Below are experts of layer 4 (counted from 0) of a mixture-of-experts language model. Rows are named router (the router's row for the expert), gate (a neuron's input weights, with its number), up (a neuron's input weights, with its number) and show model dimensions 0-191. Each number is 500 + 40 x the weight over its row's rms, rounded and kept within 0 to 999. Numbers have three digits each.
After each expert's rows: "gets" lists some tokens that make up at least twice as much of what it gets as of all text. This comes from a sample of Wikipedia text that the model never trained on. Tokens count by the router's weight.

# expert 0
router:489501518512488506501483476542532537515478526484533505402505449561561513454517554463577503465587550535459493484477444451476386473407497564481473531562501481486490523503532432508542490541477443481544579529543479523529483499458517435546469540539555470507512484541436510497466498545569509552427508579474476495516528476499511547488446511473445496453486557478541530557490469477446467529566543421477522464532521524510524476516451582460424528516515442435493379465515571518508476473527558480525473538529546533506455505487595490435467509518496524515473458511486497483513412550503462488
gate0:445494476533547480568467498567537477494460524528462504490453512545495477486527499532478590470531461436481551408425422462494507392478529488524555468490500521513493456484518471526530491547522467459467473490557566492472499484475479546491529507517455510475462557520462475548493517440464501485491480513500457604487462581541474497484496549454432467488541561498507495545545496526481536497452512503463467478423426442545560427513486487492482477434575522522514468467525486570515512453533549567467420523512498478566511489609497413523518517510507493458618510519455494485452425452536528471
up0:475512538437507489484534465508435456493576524540528523522569498492536500535490498437514425547485524451518516505456490467479501503483417544487504516495438517506492505440500405508412568481461461524588486501473456514567501544463547546480572570486465540512466456424526466471427451503519413507525488484547495587454487544468507510515523401533469498467522418490491515544450487490551468558471571538452443517504533543546520574487523516433524563522422479494504528560455514504509490548503509466560460503601507523457516556477491459546529469473436457487456458474554547514510523523545463495
gate1:537449510480483460452441472481453569471490493504517459553463537472514493525494519471476535472479540529518468473453504570533540444454478496442451529502530479518505433509523527553570493484493553514581524539438541514469462437522491432492564555524437445467485418529447539477433475483463422470538506460556497524474489477508617531528520506434519580505475497508438459522508512440535449489471512476528449507472525526532477592480481491472482512517546502532488476446437532396507500517528561461477432497556505500429543495529533509552521519546490512474519538492468449477458507460432480522
up1:484512507589575591467496537433493565511506535470525480456467475515492484495478559481505550499504467462530422508482474469552555505513532462492491477454523510516511505437433467485505566512449486482457498480469439533479408462473548568534550587513460410485511411498394568531532488464530404510482496404577554513451540554513521487519514478480495547475543577547487458528517528447494402538533480477570468502541523536528535426457484487529549505504490443500503512515516516472488506531480504513460464473524491508518552403467458542499502588559468516479502464433492505449569556530484463508
gets: ",", " to", ".\n\n", ".", "\n", " as"

# expert 7
router:518553445548517504507605469505558506540401501478522454475512540450506529481482505545517460536483492462505494484544517505498503477475468517492403515518453510512449528589498440468510495529543492516535486488569496465496471482488430478493475551529525482477588507459476530516468496547571497533499510565531540446504470501463487537464399586538525446498568538542462459464486465592497460500534477425410540515532464544532402527465506523523427525465504484464514559487548584516519525499514527510470496486475484498513411519433526488514485516532525460497519474519471485520496542562555470405
gate2:583499437510473464524514514484461508550516550493526549493544522407560531473450535474561530455495525464515521428505550505507523507508576508498475539452478525501495490572519502487485437547497520549502479407462509510455537517497515530534456468551500514556438463532491520547510552491515521543566474486547577441502475519485455479437530456496474486499583551531533457508515497476543567488487535498513463475555509432512453521505480462456590525476471478480478479489461509476454492421466430425524586450520516447438505464575516528495473530560496533487474441508534536531541507485504495434
up2:494460551630541503527458516533484445511487521467502525540555486512503492525475481461551462402600517492534500511538481537504520526559505519505530472456496449421443367572523468517495471528461506558555476492472561544476491545495481523555442418535478533451541460498519527508571480464561487415464490504532514450545505521531496488464430509532448541594523487505543477445569531459471534559529460427507474491443585515500447482507460430484530477454519531488509512504479508530472451489503422465509530574501489507480523464488567415466494496577505518570535527558561472449488544563491437489
gate3:525537481530509569547540512451422559580468489456512509539553583450358557520545443520507473464499492516528493503506530446495505518473505442530486433504540541407485480478589512521500488492521543475482484498401511478498451461502519521514486544417520485472491479521506562518551548491561452429538468434510478521457473485450557535407467477532469487555550533473487496452480408491441444460482526510476516449549514484460458535541537493477443513442537549565495472509477516480572525508452445525553506434512536484465476401504490491530456512534518538468585496491429554427519488515545518435
up3:482541472519494510579551447503503526590552487590516535459515549464418520477487470453421517489500494522462534522471447510444455503469529469443477417510484503463467539508561547522525564507485495433532487547552519483536410501474469502453496562481497506487574483520366485543509513535546436530520542450506488458512460463503553470505494511508479441478492488504568544534470486506497485533527522445443489593556522480486444507466488500522497529465577453427505490527582494444533498476481452537544547462448514452423472489442495476502454501574513485495542444464549480528482527503478458420
gets: " |", " the", "|", " a", " |\n", "-"

# expert 5
router:524555475554495473450537548516494524527479499479546502461488498444540528539530526506494406496502520529526533544517471456539429453466519560506526468533438513486518509527478476483482448518462524512515596484534525458512516497384488490509479506532500487525564507486409490503400475462495494537519548592488483493542500530511479501482462558587465553481490508452423514536500422551457448558525571517428549506546480484528493462496546488474475513509447454494562556494484559522553495450478597494547444507491508542542436509477543521392480469509500537428542517465424511526508499422503471469
gate2:534459512458513537503557475527549413602557523454512508504494453500508476529540387511461443521564452510544521507533469457514549473509466509526515570455447478459513535472530472512542495488437505514464562520500534496455509502503480572484494486450456502504513497457491508488510538560512519488519487531513473424423506532440509456539513480516505500482510522526404486520505478520532505513485517457483475525509496478477463520545516526458513482536515523448501544539423474504552519481495523482476478440538480563538508475541546530522515551539517519539553471507461514537500566536450455529
up2:453516511480537512509529540546579494527502509433507559546501528509459467470526540534462550498490470473598485500461545552553544510483551522527475555512477441505484481535546536450538465534515480517534494533456557404513481543575510502457460465521516527515496518464531555518434512463491517480493527531395515470494460519457540476548509475529497479491510521508472488538555540539488534570540480513467529560581529537522477554388429476461525505414485542510514537447513481515532557538567551538548500476546445532524467556459440547470539489485516442544571489527490547545501535535474530462
gate3:483518421428491491442416549441482480536520516532444492472493510487453517495414514510491494550504469438504511483537471431490482439473465456476507485541459508551484539550530528468495482464491582524578481429441514546530525424460499501523560527511520456469462501405439492544453511538467563506456525443504557438442557532390567481535477480464429486489475495451528549493442444449559477472424535513442460527498507429433456532523473457516487548467431507553473555550545491493493471538517435458512499471534483464486501528500453521482574522453466525433505553540524546468481503460550535513
up3:455502500443477503447495517481502525490463461443586535473523524450508494472492480480474510495516448549528466522438520494506543536511528477520494446524565429444506502566504532493440505536477529493529480444458515500499431525611504485484567533559531495472497491510464495439477508518505475489432433538427513479537462511546464579537467493477520494543530480548478510453496569479493564575489458516563536443435503524542402514461488513474495492454495468475542439442424519440504477499547543531499470438523482496488506475491499474459559568539562465472556482529509480566501480441522549523
gets: ".", " |", "201", "200", "199", "–"

# expert 6
router:551488449482458566496525499524528489535485516508545491527517555487566497466511463462501486550479572581555492538510465489513534495500461579461512560556355561507516547501516464437430470533532480494487543472479516422462539501428503492524481603506524589477549520456555539497436461505494537489532505502506509475512458549480520548472460580490491556503532504512415473450527442514479398537536506453470541489514493561534453580454562517510422493498528501514585441451517476551561466520475530497490473588446527591540530529499454461475479494557487524515500492504490514466495426504506531467
gate2:543525469559493525438496522487551563426504492469454466503502527486464435477472407540518507530515480488493489489479456500491506532568455547470440541519518520521488469497515524513524523435451482475499472494504480407381477512562454491458476494450558547490488533545518507482502540506462512448528549530478541560422531542521500406513492484555583530517564462520510472416475502540425472481528558488529495466506433542501535446569490463455515486471567553483440507513520537562513475488545551500440521480511521561518505473466496475480486454500524590555460517512430481574554535534556489515
up2:553429492539488556505536563412590543485493463514521513492558481550503465580491453503512438488481495474498410439465481437445508502496498548538486550528541460487422513497548472504570560502564567503496480496512463483421496494439476514511463450520611502496492477560481430483433491479485443475508522450579514523445509488490500490430514512436547516521519538514500500526481528488522431524509482514572516514456520527523505492523488518506497437504483593563495489488391476556504501492491569451435484519548468488537508527534517498513509451526513506462522500585485499467531451503560505513
gate3:517507569450452595533468501476478471551525512494557412443565442498450517557524488459461497537460460466507505468525487533507509486452526484498527497479486487459459506529499443542496464504468494417459508539518514515478516553396480557524509555475535517524532545524532503527457526464501502428522537485455518526542565447485565507543504453536448502529535496525541530452464488474538561505520492501479495491528469495489446450461472633505528476552439534533522465522434490405500502504510501449484579604484535513490492486518447429515481413430455496494438477489495532475529520514481489493
up3:536480509502463461511463531542538540488492483464515491527516499486445538461515478484408410533552525476537507477500579569487507472488547518449508505521487461472444444518476491511495487516505473440425482453457457488416523446510494493533514515528519617477437456492455536465549509555498497471522484535522497450412413538487452545507507430535464516559472514584536481501500485504480445509463509535579433497494505474519504465493480520470506534510506552512566475471465541469510521483438458561538525556520456562557539469459514516534503430486497510579484455393631466441522569491567510468
gets: " of", " and", " in", " the", " for", " that"

# expert 14
router:554522473539516474465544441528526471516460534487524477469526493493468469469515492484553539500502496480496503536492429470505430436523434578465479487547423479495463554516490482427521433488503450465557550482538482474572537508444503453510477515487551509470578523485439509499419464544553487566465512546485509467593473529519554547484428557523499538505492526564469509520455453538473392545521497477477564504525498570514399568456527505475488529461495460489483406442500574569525469478471533539509486525482488495490435483427587465443545529528489530485513481495447532468493497450490449509
gate0:505474493452462471486486438508552632483485574449511455496533521471461503443523512499485536424509551408513486451542471537531538493506498488557506446511483510540455442485534511490516479568534478523518530514525378527485505496455465556448471468500543471459522470444526477474570507539529473508410545471454491487530516420470436464535569459558529511477498500463495525447423498545489504498455588550487539503608543534495489447423545471510478487497497509506503551489462590527535472510494539451500491521546459510519454479474494480498481492522464537491497560452515498461488527517478501464
up0:481501567486458451452495510483544500442457551433550482515489477465458482534487532428524492454473478466468514569516459502542550503473507483543447503500479519503517486555518503516504505466485466498524565558517466474475462463500512582557483525507432534544526559558516527470550502394515492548427532487445480536560662544494486486499452455484472485560502514492489427483462420498533453526490495558443557472480522458496539475539535473491544515455575480486492564485531513477557474468489476454498497480532522531476443554488495448531478520504565562522487489442460496475512509499542475422
gate1:466462484487474516506503421441543496544496525529494532511555493484498490416499462566521554465506473424435547516545429419497496501428600521519495513537458444583495583490488538504449499561423486543581500459455476430574576500474459456452562542516477473487494557486511475512525543571493482512538520523501502466519487482497450536493429457531485470499496523555514482391538498554468472461452537444523536551513517571497482506494530480422495519558484432587550462492484452496509484521480552522498478495506469493464528481584578485527417470525433446485538449497492494557567523458555473484
up1:474512537494506500481534558543485468511547450444405502567462488449488567499536478574523514573446499529497471539459564530491522501488482516498560469455532506461497474549506472537573477499560532546444568545504516467435497495568478517463443453499521514539481574519477520536552471450534511513406524520509492490471432513498520488477489550466564511438490556460550591569484512525567524521442482507478472514535409478395523483562451542544500458458523531472521494541498515489496466563430499557496465536468550507561533500418517519517517438486488532497467482461503482504524442549453539490
gets: " M", " L", " C", " B", " P", " R"

# expert 10
router:565525452509455474479474431524551568477474494477521527519528519431497507523508523478518505531510469519514512502490424527485510542460423576475435524523468509448488527530525388483445464580536474490538587489534461541477501460524536474476474532532493498455546482451420525472438538543495475503538462481453492473550439552445563571438564508505479523427553477574526543468536461542497483532542503517457496529532474507529412510500526492477419517493448436458492454533546483518526506481442490459502473458539467469517473450480490482500491507535452535471532509513411504434448510552569532513
gate2:476493534502433502459466493447507462553469574522472518563550494493542512551515471540504488521519523533537535465519523521443452543428447518460498462534491521422535553522534509479516517558494469526517501533550474505466430520460525455497526575515520521481446509497546498530462493514480527563523489548577532505460514514472504469472491543507503559505541503564572544537553454563520431464537540459397536514433514517548428438525448424495515497461557511515515489553547495516489494537468455500498514503541483483500551492473450458555502517493460565501521491545498458471502502583529574539
up2:531503472485471453460526571551497620481483402498557460508440549513513504550503475424575504497512440553521546541557468524500521469521555568508495435446532477508499473428507467517466498479429513520441524506492507457474497485633431525484494443532547517500551453536473535531497512489491418444477476459408481536604476476458505532546435449473464501522474454486459459481529507510517528562465446537507474521579495428442543547485530496480476485539390462539446500490527551513520516383521493532517424448461468509458475492492493490439502492505487446513509510484430546468472489445468467437
gate3:452468532495478542568546531501492417453494494443487505455477546438530520502582458522556481476470498500554565521484536569442553456500431450494494505519481478514490496518527575453562501451537430465450508527532539545524504448502514522572484491547530500437466522524491427479443560552485477492470472514589527439519522528453474492509525558447501491429413530484450455464519511458580528543557522513531461521529509512492485467509568475485466522487510541496504475545453610574459460523431444526542492502503540437497483529518500463500420507571464466511564488526551544500492425491473451479
up3:437526458523485507489519523486497482445559567472456545489433547456463467496571478492513432516478456515475553502553563521519531519525475497544471472546502587461507459484495572535493536482535491563507423431550510499467537488487511536539526471464423452453544478535424380445499534603434476528511539523529519418502511493454532518543478568463464532411419505531504468460467547507505494516505490445516516555480558452477492519473459453454423491489451475491553544547521517493542515470525505491433491399534488490460586520518476487510473515567454473531521488524479525518482482560472478450
gets: " ", " (", "0", "1", "2", "3"

# expert 8
router:512553519501527524504454481543518501492426501526473488483525476476492470485500498393506522536506459553512506516501449542457418503438494567456426529529434497500428500476532453454555492565539490433487574537482533478497486511494523502555492521478523427470515486496510506539382517477541513472545530502513513445558475484499481499501512475525546482511518539485459520534522451474482466501480525489444541481577530565503476528460587540546394497541454488493522518473483505505522509475514576474443531623510474510434453470461537466396486508547448498507535486544467494439465503501517521472
gate0:462519498488481565480463477536494508508496510509480451484526508498539452458511437429498492503488470512556487463477515518512483467479462545526445512495512492485598460504519550528498472555467532528492498519492490481413531518474486462560560477441538573489469485472489563524434491472517530539538509465568494448583571422416508544448570450569468527450476496478517511532449529455416513463500494462499554552478558441517539525489503433560454511526566482501516499569563498603522588485497540559453493480502469519543479423426420526526511445545569463500454598460510507524487486531483492493
up0:481445486507542487558535429510489503452592497485554495571494541519431542545516515474503463473524484486507580475561503517564476518509510517426447514517410514433417532536506451536548515499475485507586512536478469466490517517484433461499530452488514431481518559526491479541561458526548483413504462581507494538468441500450467465520510536495498434534465485510524500499551464524472528487445452484426464460503440560471497460454471587516516425495430508407507442497517581544494464522579442600479491517464549458468443541521504462449456531490509508558469498507472611504523527503524511466
gate1:411519478443506488451518541495508498527514494504472510523467515538514487447470509547530502507515473525507501490479524473462556467478485593490512526490577553497525495481536430502582501469463525496545470526576517543569504451573464553537492527584532521521502479445477531503464488490494505503569511479519533458528416553520402487513449441464516493478543537421457518560511470441483530538529512481513540522501491559435464527446405512518420467496510535561504570412528523554492407504513507477486514476465487479488526541518617529455570462506496486482556541526492573444515470472482492551
up1:576516466505518498494426523465450504461564454528470552457437420447546421456514577500515478494573543476556497500504476494513458569499624469534425474489502571518433570547412544484475542507531539494517538469520536491536518488458513527505487462542470484502471527495513511526504470566423499493488514457529510481506524486540532513491447533480420445440526551487540466488544559506416478445380497498482510585436481463513413453484520550484554435476442480467513439513447437451516477507494605424493448495533538410491492475496528559566496572467524465546497443433528531502469496518530455492
gets: "\n", " was", " is", " |\n", "==", ":"